python train.py --experts_per_token=1 --routed_scale=9.71 --balance_loss=0.00313
Below are experts of layer 6 (counted from 0) of a mixture-of-experts language model. Rows are named gate (a neuron's input weights, with its number), up (a neuron's input weights, with its number), down (a neuron's output weights, with its number) and show model dimensions 0-63. Each number is 128 + 32 x the weight over its row's rms, rounded and kept within 0 to 255. Numbers have three digits each.
Before each expert's rows: "raises" lists some tokens whose logits its average output raises strongly, later layers aside; "mostly gets" lists some tokens that are sent to it at least half of the time. This comes from a sample of Wikipedia text that the model never trained on.

# expert 15
raises: ".", " |", ",", ";", "?", " ("
mostly gets: " 0", " ", " 33", " 41", " 37", " 44"
gate21:173102116110103211162177085064144084118191131096067123176119149139122130096097129168174175087157125160131158165139156148080168132125107126140131171057154118158196119119118140129140141109128172
up21:138099080113136146129172094119092076164205069111147039186121123186079139092112089129140173064130124141074128183122145126134126160121106138154166168101152098170141054103106157113101125082141148
down21:079184078123100154105117111185078160081132138130139175108088076119100138198124148163085217137130109087082105137124152072136072189091131136125109126142109105085090114090147149147110083152157115
gate22:174171120071156193201110094078169145104099101110157095134100114058113106094103094151103096141162113112173083128148113137152136097153211129146075127149139121097141072074086202129113106090068148
up22:146103101078151170170104095097131086145110141108124077143131156177121086084146112115131111137160155087183068121070097104105135099136156131158112210154123092122101149087067184063134055160118147
down22:103145170080109118242178133155130107183123105159127140128182137143099128100144124114109158093110154155123129148183136053101081164142117134095069162145079152115184182103144163096146175109175111
gate23:053191067092129132133161086075166052121082122180117160160079132169128151185105102138150132135142120172086151110160164111171123146103100141101117128118145139130137136084130125197121190189115149
up23:207106130168103131155130173210110146171131128064097153156079097062129168133068151154143141113145081087160155147117203158130108147133195114197117137139132104161131158138093120104126096147160117
down23:135145130149134129208114134153151150119150171135139106175118145147148179179118129194076164141165173084138158158129140109171139154195109154144101144117110162105100127159137147148135138154110149
gate24:130135191106134099129196125141129099145145161154068106081111167121127115178120185076111122173094106113155162090155126152138112071159151110097117125100140123133167131148114127132135092092099105
up24:177110083100153068116129118122170134147098157139167084113132132065128165118121093116151122108107143194110094119142096141090052102090083147158112186161115214102127127047098155116164137178123113
down24:082056104091145146140102111108126184121120115152202061127104126104106144116127126143124121140115098225122083139108131111113129148112150199158171130104147094084136056069159087140082153170155169

# expert 8
raises: "H", "S", "B", "N", "C", "P"
mostly gets: " \"", " '", "í", " =", "ü", "ā"
gate0:164074121193154165128186132107128162106099095120155149127096100123043101165155151118095151179167170085129156119125121190138098153086128131114098150143127131119110127090085159102088108082169129
up0:104107121157143161079139129129140155094099150120099099072124152170097119141091145121114123108099092104142120178125099188121123145109122096092057160134135092140090174173101187139079120178199129
down0:106129093104125130130074071159090131122082125180092166115074090112071167111131083218101095146117171136155112091128111160120142129131084193117117139117118137131150153131083181037128152083111113
gate1:096184102162200136111176118152087111125147104133151136121120130127138132132160121103155163168135144166134152136122125107135103166113176118122109109119135134133183155142180074148134187154106180
up1:170185165084096132096122116102192092193111138135132164123207105173147055133235088105085118120121087101104114148121084125122122116120084139111129113161139128116057108153152098126071110085136106
down1:194163141152118162095127159074089140176125147176082148182182077218078086097130140091126109145126097105160113136193118164067125131120081124099088127109162133116134130137150124112130087096132079
gate2:093143192135173152092145131096098122123182150090129138164156106072101124123136114085144120143162119141116150181120172101103160132132119111140125092140135118121140114113172069114120143113156101
up2:104173098064135090169088080063157062101158106136169120103155097098119192112126156120132132119146164157157092095180105140119113131134139159120119156157118151101162110111138065176134093120190139
down2:126137165112165203132154072188102105117175228132158162132079088136121119057119169104112155183128212132124171115099144148135115137149126103122124108123126153098115121146128115105102199119118145
gate3:110133100201129151149160097157105159047156133096160131176138116120100079111115150139162122124076171142148134148105159077102142141102150120090147121123111167097184108157177140169138151143093109
up3:131104165175113040181096083107160136069117133060096101041141140191110163072119156132119147077149142125111069163090131141154149092103133104146101157130072163074094160103087083109127079127120124
down3:140071095121132133181058109118089144118120153096090096087154136149138134134147132127111127125142147089174068135095130134131104131056107193117147104117103126093130167107056069117137118111169114

# expert 11
raises: "'s", "f", " from"
mostly gets: " Life", " Little", " Great", " Night", " Big", " Green"
gate0:089151067129166066121104144131228054095134155151097092076103174130175091130110163130189140122145130138179073140099139136135126225120139113112111095107135174124177102121111129114131103122119136
up0:125123153125107142138111130115180069139139096105072112117125113079054157103141181138155114126109174142164113142157069182175109119123117131096180107099095115091069165136107121160126130137170145
down0:157144138154144164121119151121114133136143119107132161113140079092086095095155089038103123102082110105106113128119138108177160169123141132086119134110166096095148214096082102175123131129094127
gate1:129181182158128128096144141113125110150196093107146133141153075146116150137116134037184140142127119122114126159089144129069115126147098127134120166144168124105163101130177097154182097152119119
up1:096122138113227139157127131105140109144153117093174168136099117081082118113152084165102095123161089063132109120128113105118158154124115072114092135060085080046152102137122114151118109187130131
down1:132182163119161113103119172135138118142097105123149121140111105149103109112179128141174094114111164129152053159118105149148146173122117164156141202137165173153124153097060135183135168129054109
gate2:153137158203119110157156115122165078158161186099151072138099137087163098146205136169161114125107135116161128119171166136120131092102108118084128157100160053132139100173065137069154106136161110
up2:140112136157074134160169056106092114106129139156084178153142117119206152120133124101205153141142085125145144182114122110116130114112099166099117157133147137119101155137113082092146096124138141
down2:169132119075110034129143094163130144141167134079130133129145139126145141091140138174146156101132138126149116091150086200189107117115129141146102173105092124123110134157101080158168065142111114
gate3:140166127114123044128170127122152031131157119132116107144157154129167132117113135075191119160103093111096098203130121118125149133159130153084117127167128094138151106101146165140072116132133135
up3:147203157099147112139117158188142089193202119121131153155150145133182128125143208115158154181120085099145148104087130160163085138178114150150119123052153126131146157160100162131113071175122124
down3:149092160142148126099111146094156128154120142061112083137111154126082124138178159180165115153143154143147172136168091174145051141134076188143135133120154123152172170158120110159116152118113180

# expert 16
raises: "ful", "work", "board"
mostly gets: " Hong", " ENG", " east", " coast", " Camb", " west"
gate21:193107088132133121141153139101101083199199176102099154089113131095176124148118127144141131152196086144105111138097108101150203149142092159138146153124184122153196130131090153150144172070111134
up21:118102184105149204174163160083081095112088182093141093169088055120091124123113132027113160161093165119148118111119120124183102135167101076097090110177142146137107128122128129117070154112119092
down21:156177159095121133102166110133066095155141098109079124116158117126124086184165126176110096133084052152159056142116166084128135096098130177100173116166099127144137081159148151166146064107160089
gate22:180122156078129144125161175113126148090127145158071163078122168199153119129109152087140134130191160167167171170164106166084160169169118097190119159106138127101077059141095109164147128127142152
up22:136105077116147160108166184106126083144099187148161117128160146143137154213122138131108125123202140141106102153094080132091141135109115120150108163156117100087130166103149166124188120166153119
down22:106147107122105119155129118139124095152137129113191159176177184109138077151111106106100138144099123086096154086071083078080150080124107159144090147125097104204166109152170109079131126168102136
gate23:156099169101131104095106116105155160164153095145148090101087100159137103135088181184175115253137122199137166134170070117079120134148119139120113081101176171069126098154110122147142110130109103
up23:109187115099086133057125123140144141094134126142109182198126146095151065131125164128118106130188131064161112181122138154109156105134159119146155159141127119172127152137141112158154120122169135
down23:180135095138132124092151072100138094202151159142176115137091082167143095115149194045113140118162185134105141129105128155113144152113072105117117155146119067103157096101123098186092107188079160
gate24:159117175150136119081174120158122146138149129140202114150100126125175085206141135130130118135121185129106081105148153175100132160216125115116133117140119160136114142172211123139112134093099068
up24:121147075108132192115120106142116104092093095170110143113119121166083126178129090098135157111137145143166128111194195138118111173125085115152110152137160120168157149119106115166146091137159185
down24:136076079104114110131163164128075167110152094151154141116213149134146083079114090186087119140130096140100103171089105140153113160163160126157081063113070099076106078144144159120168189087136113

# expert 2
raises: "===", "\n", " The", "==", "In"
mostly gets: ").", " ==", ".\"", "\".", " ===", "\n\n"
gate21:146170168115098158173145107129112111174161138133122161139172106179092121136164089123095112201139130126105134125157148194120174106138126156160081096111072107098121156115096143128162099126173088
up21:144148156123121126142162156147093092092097114126143111116118182116188150145130101155101182143080100184079108102110064149115176151101166111081177181163163127133101131106117191128114141150156134
down21:076110144142091105143134132178185117129149042104108089172176126133152102087165103123160130072139103167141166167129188099081134152120137139210173090087140103148100166126095126142091124108079111
gate22:138179099117051166156111169110154107128104121100117112079171125126194129085126068132202122127146088118162106153123080075077143135127135122120124115082103129178134168139113161107222100092119179
up22:114198082130051168136116160127114151176107142155122113109147106130179106118166132141177095121098142120112089163176118111098114051152090117133112182082121121185101132108125111145159093116115115
down22:118135131097131150115112156132125096111059132109127130126133158162169132114153128109147122150157181142105138120061127211123157112078165120116193117120104131135117115132122142176107152103124090
gate23:122108104138142131071145140107123098151150143087131109125110208141096186080140151164079117055113084140107199175102134135121118146101152104111135157098118147053164087140159123145186166068169152
up23:156178121130166111175112135138126186108114133166125149158152088158174103156131151095152121163162154104173047084144133134079117113166124159181135148133133123220084125114100141081047125167080081
down23:140104101103175122109055104137178149133140166140113097115114098151110112150071140115224120115140144181141144069123184101113126164138140060128108091120111146113167085126141176109206059145169136
gate24:083148197063111141135071103107097115122166167141166155189141100135137078144074155115103154131131041125138137181106156108120128115135108077166075106244111074169126148154138174100134122137149148
up24:056127126136157153082198129105111125129126091149139140201144102194103164160126154106144078065064120149086145161095150128133145083112123162089129124103129130133169120110099131159232150172156132
down24:163143114094138136140108150054094139140144102105139142174119102115137105124087174190186099113094120132131211138110172129152123144121136146147152140120190127127123126105076133128151042163156087

# expert 22
raises: "s", "c", "p", "B", "N", "S"
mostly gets: " (", "(", "″", "′", " −", " —"
gate0:081079104145195194145092141138122114097168136139077148117146168201064172122154111044093127184112153136110089160125135144093143148083119085156184092085132120168146125100105140113199127149166115
up0:167122135141123126084142116123134135106098114142140101128134086057218087149170195201165149089140090123138148096126126103164118146136136177077083122155108125098121101124162016150084135104099107
down0:152133047084136081158082101056175151140153105187144169119140123077133184099156163093128131119115137153096155128138112127114167131101135136106173175119104137152109083091149137108080046104131148
gate1:103101098134154157159191142181180115110121132111040196093205137055120105118167137108188124091049166148107168139146095117123175127183080093133130110181157146078076124132055112153094094119134089
up1:126133094106096086116102111103110117132148109176175127145112114193083184191155210071090104107194102106172116100117098166061093112119119149135092162107113077122109185120125115108130149132093113
down1:164112121174142185047122097178086131081084144144166155156135104107084107141148140091105146176109146177101123131171159151165085151103126148152116123114132163136075170145114136126187132088132136
gate2:098106169116105140202152140106096121103155117123145094127121095143131147149095134130095135129143197095206084078155140090112144128109163139072165082100148133126118137112158102123132188115133100
up2:152157066164146140109079132132167139149078140146150148119157115117092089094141177092176188063109127131089195147128152158108097104139120153178092154109073164107143044148126121173123102112170133
down2:147114088162075141102107105164095106109132110119127078138132147146115120062148118184110092129059087074092167073108164163151153146156109128110151127146094088177102125124122114117102168122148160
gate3:070152180122167129110077103142165135097128134096136178159091141050134142149157115145107116110136202147146048121084190185126148168088138103126175103152153072124042142152135148178104103133144155
up3:148108090103053119137096167127122102190112175130093108128097097182111163134036164146131155141150130164092090096170092083105079121121108148147122082113143126193175099134144113126152104166114116
down3:066110092138121119080159123151095115188093089128046105177108112076105145101135177145171141137111198110077080090099138078177111114119128134126150121140088143162134108183175126102111108178096198

# expert 17
raises: "al", "it", ".", ","
mostly gets: " pol", " water", " wood", " mm", "iron", "bit"
gate0:197115120190117093114117120122147127136103117125139116089124078133114117075161111154126131186075164139141148097089117151133161180139128104144153123160085126100159163161072165156139107168192068
up0:099110137130125126166130115104126128119108121090143180154097129170177114132099129057147153063176162086106021199115113152117104097078078187141135114103079164124134158136204140108119133079113159
down0:141081067141074160155132140131207106101135111152134117159137126105106172136144190129127082119098113125166163122206107155138112097185116184082120076080104147171107123154116119201136137079126178
gate1:129147170097166169144132144143157106104174173152126130105088188153160084093146144109143176138138087156138116120163144114147078152176139139118199122153147088089089199137109159167146105146161143
up1:088094135136077112123160106115134131122150105065118101149104103130099100120091093100085135120101151149106093201102169162151105144064111073146091128118140104124164105110191124075160168081142099
down1:092137085110102150096124098161138110147099157144127163160122084123129152096095122065149143150135131123124043118123141099181105138110142138145120109054139121092138154075084113088151084098171072
gate2:143161146172125093154093140142145142125135126103114082168096126128131125163128167104139134064126143120113099136155163097136117112100155059092174099111129138146186124152115083095129146175128144
up2:136175162149073135113131109111192167124123170145093075132089134076146120095156065097114147142110138141122138133091059141116158184135076100137148114176164066114109082116120123069120121144112074
down2:147076164166057074150136168156121078148116102127131205098113148118089116157121119115117138128130160180181108136137157084117168141132097115107117058107107138173157098053149122098116129102112118
gate3:169148075168136112096140099112134130123080090145137174129173105181141141146085153186140122155163129127170136102125130138120085098063133093126124108141112127072101105076109066148126148118093120
up3:064069165098068105116098163144137104133134130147120103157190111106146121177096202136195126124066149170084180142145140107098130103144135074126122108139122133132125207086117125094124125113112141
down3:125155156151133138071085118126068135116050144101138132111150160128155144113099120163120083124138054120154170119062119167140075125091098161126148105128074069168149107086144147094139149201079103

# expert 1
raises: ".", " of", " in", " from", ",", " at"
mostly gets: " vocals", "ments", " Votes", "ements", "uns", "ability"
gate21:136060121091151152108117129111066078091159155193158135093083092176147184184145147130103147170196152131095117156081159104136136181168129117142059157115113157135104160092139136183127100100135128
up21:102136121190069096129151125097152155121148111163135114133127178110197136067124151155154176141131102088105114115108160064092161157146123094106129120105095160147140158143146113079199093133102150
down21:117107119171116149110130159144126128171123136127112162123108128089054161113097131133175124120117129163074144136125124151130169151118177173115133158173081120108170109098135155121159158071103155
gate22:163175152144106125153142102118119123183113101109072144075116090138146139099117115131124148167103110146193086096147120124140127173084133136155085214145131194138140083197169123123115062127112132
up22:123126090071115132115154145140159134129088114190108105141142137130168158112162168057115106116110124068102117185146083110127146127156140126127154085133145206158106114165210110130176171130112161
down22:059096096119174076113138117138107129151107076135055057124132168087202119163106125142055131076154138157161138081162113145089148154116114154103141096124161097099168117134133087121156138103115159
gate23:138136154152140112123136140061129141133153112132111096090085092159151105171144089186083109133119167113094160088101127153118207107092122145124091098139136121155135103125099170130107078161144118
up23:114096170155109134146149117147109114132139130083117145152104092098161108163127099149129084087120101138140111145127148082102154095125131079132201110116180093152061118165137079123109090165097093
down23:174179146165111152115102121000131127149144144167100106105175094185113083137116152126152154111185140120127139141133106098117098108140072133095156151186140108193194179069080120115103153091143125
gate24:177121116107067132125199158106200168148098114191088132089141125157126122163152155146160168140155150143103109144180104084174147107127088087099093135085087147138137136113129148131111126083139143
up24:103059132135164131176114155159181143172170173103135140160099164087117161117136166131155117144114118125161100114089149064157135161093074144150110120133108160079165147150141146135128095115129119
down24:145111166158104100227125182128100100153123175089095141105156179136187118129152122152099107078152150163105177161119170122131130061125121109140109206096173102135158130136112102149175145187134094

# expert 19
raises: ".", "it", "c", "t", "p", "on"
mostly gets: " acc", " un", " rel", " rec", " pass", " mov"
gate0:103146154187146148095152140138119170122107192142139104040148099145111145131152140112148100171158137096134116132114101112141160144080078155139234184153131118115117161191178135091162109117146129
up0:135096133040080114184122132151173165146165136093141153163148114137154121166104104088059119217157142183141130118098087128142124088069152081160116156131145138154116144173069132120122198127100136
down0:129159179038078117107099118133131176141145170152088149161167148085098130107137158087139132118116149124117142135120140070147115120107164137086141134127128126164189103113091191042171165105087091
gate1:123168099186082088083102095151113153133202151077084169072144166147117115149141155057119213092092147132147179141074192146144109170122152130088106150122127172114106133129139157097125101141140145
up1:135056128133093114121153135141121080129090121102114139149117144120120121134163122172139107167109132080074136174104076151175186202192140105159131129113222158139186159155137166119095112191108139
down1:129112123141133116140060122134165150157165143094067121090106135128126082120177116162119144116057153175111136132062185102120097121110105177156123160137165166139147127155116107074080112187088116
gate2:166128086071094131113130104099178110124137169122145150167121151088087186113155120071171160112109104139122092111119084146082115056148092100099098165216117127111201145128097141123163127143074177
up2:188081077095098115139122153132130113112140141164137185118134141070132168108095099155166208098116081150111157158087116105162087097155108142075065119144138120071152167137069132119146113089142120
down2:132132096104127099113191163148104128148131157095088157088138090111112083126137124101213127131075113119120146117207061120081138089139136158112055179153104108148149132162140125116108116110091125
gate3:164132099239107160145146140106171153105162147114048102115150124124140156110138150106138103151134164122131171115153138143107154146055147094132203136133094094109101130061185139096157117099121140
up3:115163193164075137133089114147113157105120142093055117177147155140158158146156166118040155142145109138139125107167106170138116165097147090120180128129167113103073125156097128096067149112137156
down3:139076167079168096140115105179144130103145099177158111152182153127088079131089103120120122149118132123134136100100090083121069091114163112127076095111106072138125124127139081110097229124142104

# expert 7
raises: "'s", "ful", "man", "’"
mostly gets: " Episode", " James", " Ken", " Can", " Sam", " Chris"
gate0:160106109111113136132125108139151172126163170148172081205064135133130099148134139152118137146150114154141084171138118096128172047151098112096092094102101102138112143166054143106061163125092088
up0:162133171138135146166095140153085043139083119140057106117178142100143139136097143111083151123080117134169136151140132087130107128137132173077148179123088109144147196090174195089136118118091134
down0:110120105135128131056157141118099111153147142077100167069176127140179082084230140082147104108111085180075158081092129177101146132192089111135103124117108113147147173155107095113086162163113136
gate1:089125138116158141121088189159161039110147144174112119205106146148142144135185123130117108109116132165130166159124156128082127103141179128124152151154098094108128146138118102166160108191052170
up1:162141119202176109108093112120204142110122156158149098142069139084159154132144021162115109129134128118090156150142134159098136144107128161145103092108121149138042155150105145126078111132165086
down1:081164128109161122169145106153157065121168139179183067069081093132131172204117119100107150148123089118106083116199178157124078093146163120101143134143070124149110118143097129146127125169177138
gate2:120137156136077181153173181117162134134121093122089118109113126116079135206123135156124114111133120133149111127180165112146152080129109129133099087089131115155165125131173148130117159083148059
up2:201136147136143105098060086120078160151168126110103124153068107146146100135200170124137195098119110134124143124118062114144157147138080068064134156156104114074060153132123105162092133120112127
down2:116156145159070162147120180166120119077142145069142163164134136101123116094138090133140106189093199167119142118081121081101165139096121079120116090139122155103064110154105164126149125120106086
gate3:154174130108139091108162134068166121123142148092150145122152127149092124143190164072137152157127152137165062159107093095158146091124153132151159106142087083211091120137141129149110113198150152
up3:133108099092102150170102093064093083108142087131046132111161127083171121132115093151168121130089142119116135158147109141101075126101150099162182107103163111113155160100101087125138145088131109
down3:195126117146128105167079097167147112129045070128128097122097115080132133070106127127111138098118149055114121123141161217087138141158118082098157094198122170113177143151149085106121066100135142

# expert 0
raises: "cess", "ole", "our", "ored", "iant", "ed"
mostly gets: "clud", " Bang", " New", " Mill", " Chart", " level"
gate0:147141183109106200081137111162167186174124104166119154123136101123105140139131150132129121127125115209116105184106133124123178112129154067137147084130094112153099128135135196157126112186114162
up0:103128114111181096111129135141134150130205151103132131185091077144113190167164131069148087099099136091160089124140159088135132052110128108164094099087090163118108152088143133101153130180133155
down0:143109125085110128118104143131101135115139099145123123180143135120158127110149131088162181172121101105078134203083088180111109095116128161128163176099160145137014065079149103149152105149115176
gate1:181095144175131142190151135156124072097185065074139092199178141159165165121135153130118146096161127112146100157104163149135114144124154085124135143217095122087122165142160074089191080124046179
up1:150113056143126162128210109113127150097111082130149201155112134096118053116131102156128078144121078079116156096067119131173140146111119097090115126145095142162056163159182128142159104213142155
down1:144126115107150140152149063110120108037138125177114169119120090125111109151170132187157201107136129109103154156105076155099180135150145110158096126195147108132106095137070144140110127112097115
gate2:137121124116156110148163114132101157138176084149118132225094112136139089182133154141118087117122103089224070133097163118100127125140130117126153189136130154126167167119058139136157129133078051
up2:126169122163108133191104106136123146161098112164112133076146067089071118118098090122192107141145177121082156092111075099063156108173107131122146104111127105129116127135152124088170183107139208
down2:128208134146169145105146182116132174069122048122070146160123135113081138145095123101131167103188150131159099077164110080148168099118170131112173125138146118087151143163089148129174127201120121
gate3:127178125151073128095120159134070132070130181122115122103170106131162183126108090114146055170074148126160103145142104172130114075142122115113158155144175148091116079208157187129097157149095110
up3:134118135135172070137125123159056126073103156174152130119127154121136093143112191093140111087151116074084073127171156098108141067156131116090175121148145143118145105121151145145130152143068104
down3:113113118141078121125109098153122097057113133061118076186143059103163178135129189122207093169186132182126193103109147136100121165147099141097205127123144136155137107172096098144177123156152113

# expert 9
raises: ",", ".", " and", " in", " on", " ("
mostly gets: " act", " government", " player", " man", " father", " member"
gate21:136141134111175144141115108129168098095162156106093096187143124148126117161149146141111083099128142116127099092127174151105133147141108142103134171143094092062055167125125081142116152075105103
up21:143101156125127099087165095174067160127104132192098153155104151145085145126107143183135127099128085118136128131199064120136140107135167047154165138104097140170157095087108126144116144173089127
down21:156091088066121120102127144124138121088133143083134144094119123122074180054130111086116167130067118158150142172115113089119104104070028110132130103159164160121159093152111194185118093178164116
gate22:103042032092099099132127180090113046175113171136157082140135147176155148154123142127159108140122107131089170125099107161106158153148029156107141143080163133103144132089162145165131201126114150
up22:077180149152135160117172111137081111151130107118110126096124122081098143121134106142183107133141128187166102175149117141117122093110144131201096147131094133132140060139120116130082116159111062
down22:117112149181187127167099108124083149120147079111142175145123101125140113105127175128080126111128157121122158127133090131093187118135121106169106131158163133134166100108171144119177103167141108
gate23:084116105193109144174200103114095152137076137081108100136106073167104148120071103103154119106067068110104095109083160101157169121214118093129129128140171160091111125139091150108169132129168095
up23:120209116121113186111095114097181077136146147119136129128135109101122162132107094101187167154172153092178090196112142159079103110084152151151100093168121108152138158151137129126123101179128134
down23:117081163112117152123135066130150132133126158091119224120114157097081152088132077150071142155146142096140165121147107101155110101061094129134044137138154143120198155160075133071114135123131087
gate24:114144131104177124171153117111114124112151144165202182109115131173089187146121109160135172190162130106111143086115121112085126077081095079102092106175104146108152104086167102105083157109109114
up24:132122160126085154115140157103101163109122170110161150107167104137193160104160148102080145101101104115123182122165178134116114119176102164158137068111113116183130156162200127072076129067174147
down24:102149125118164181087090133114119086127115131119145146114152092083164085091109133102108139172110123096166058154158096129161149116119142085154107113138094116215145090159192130113074190087087142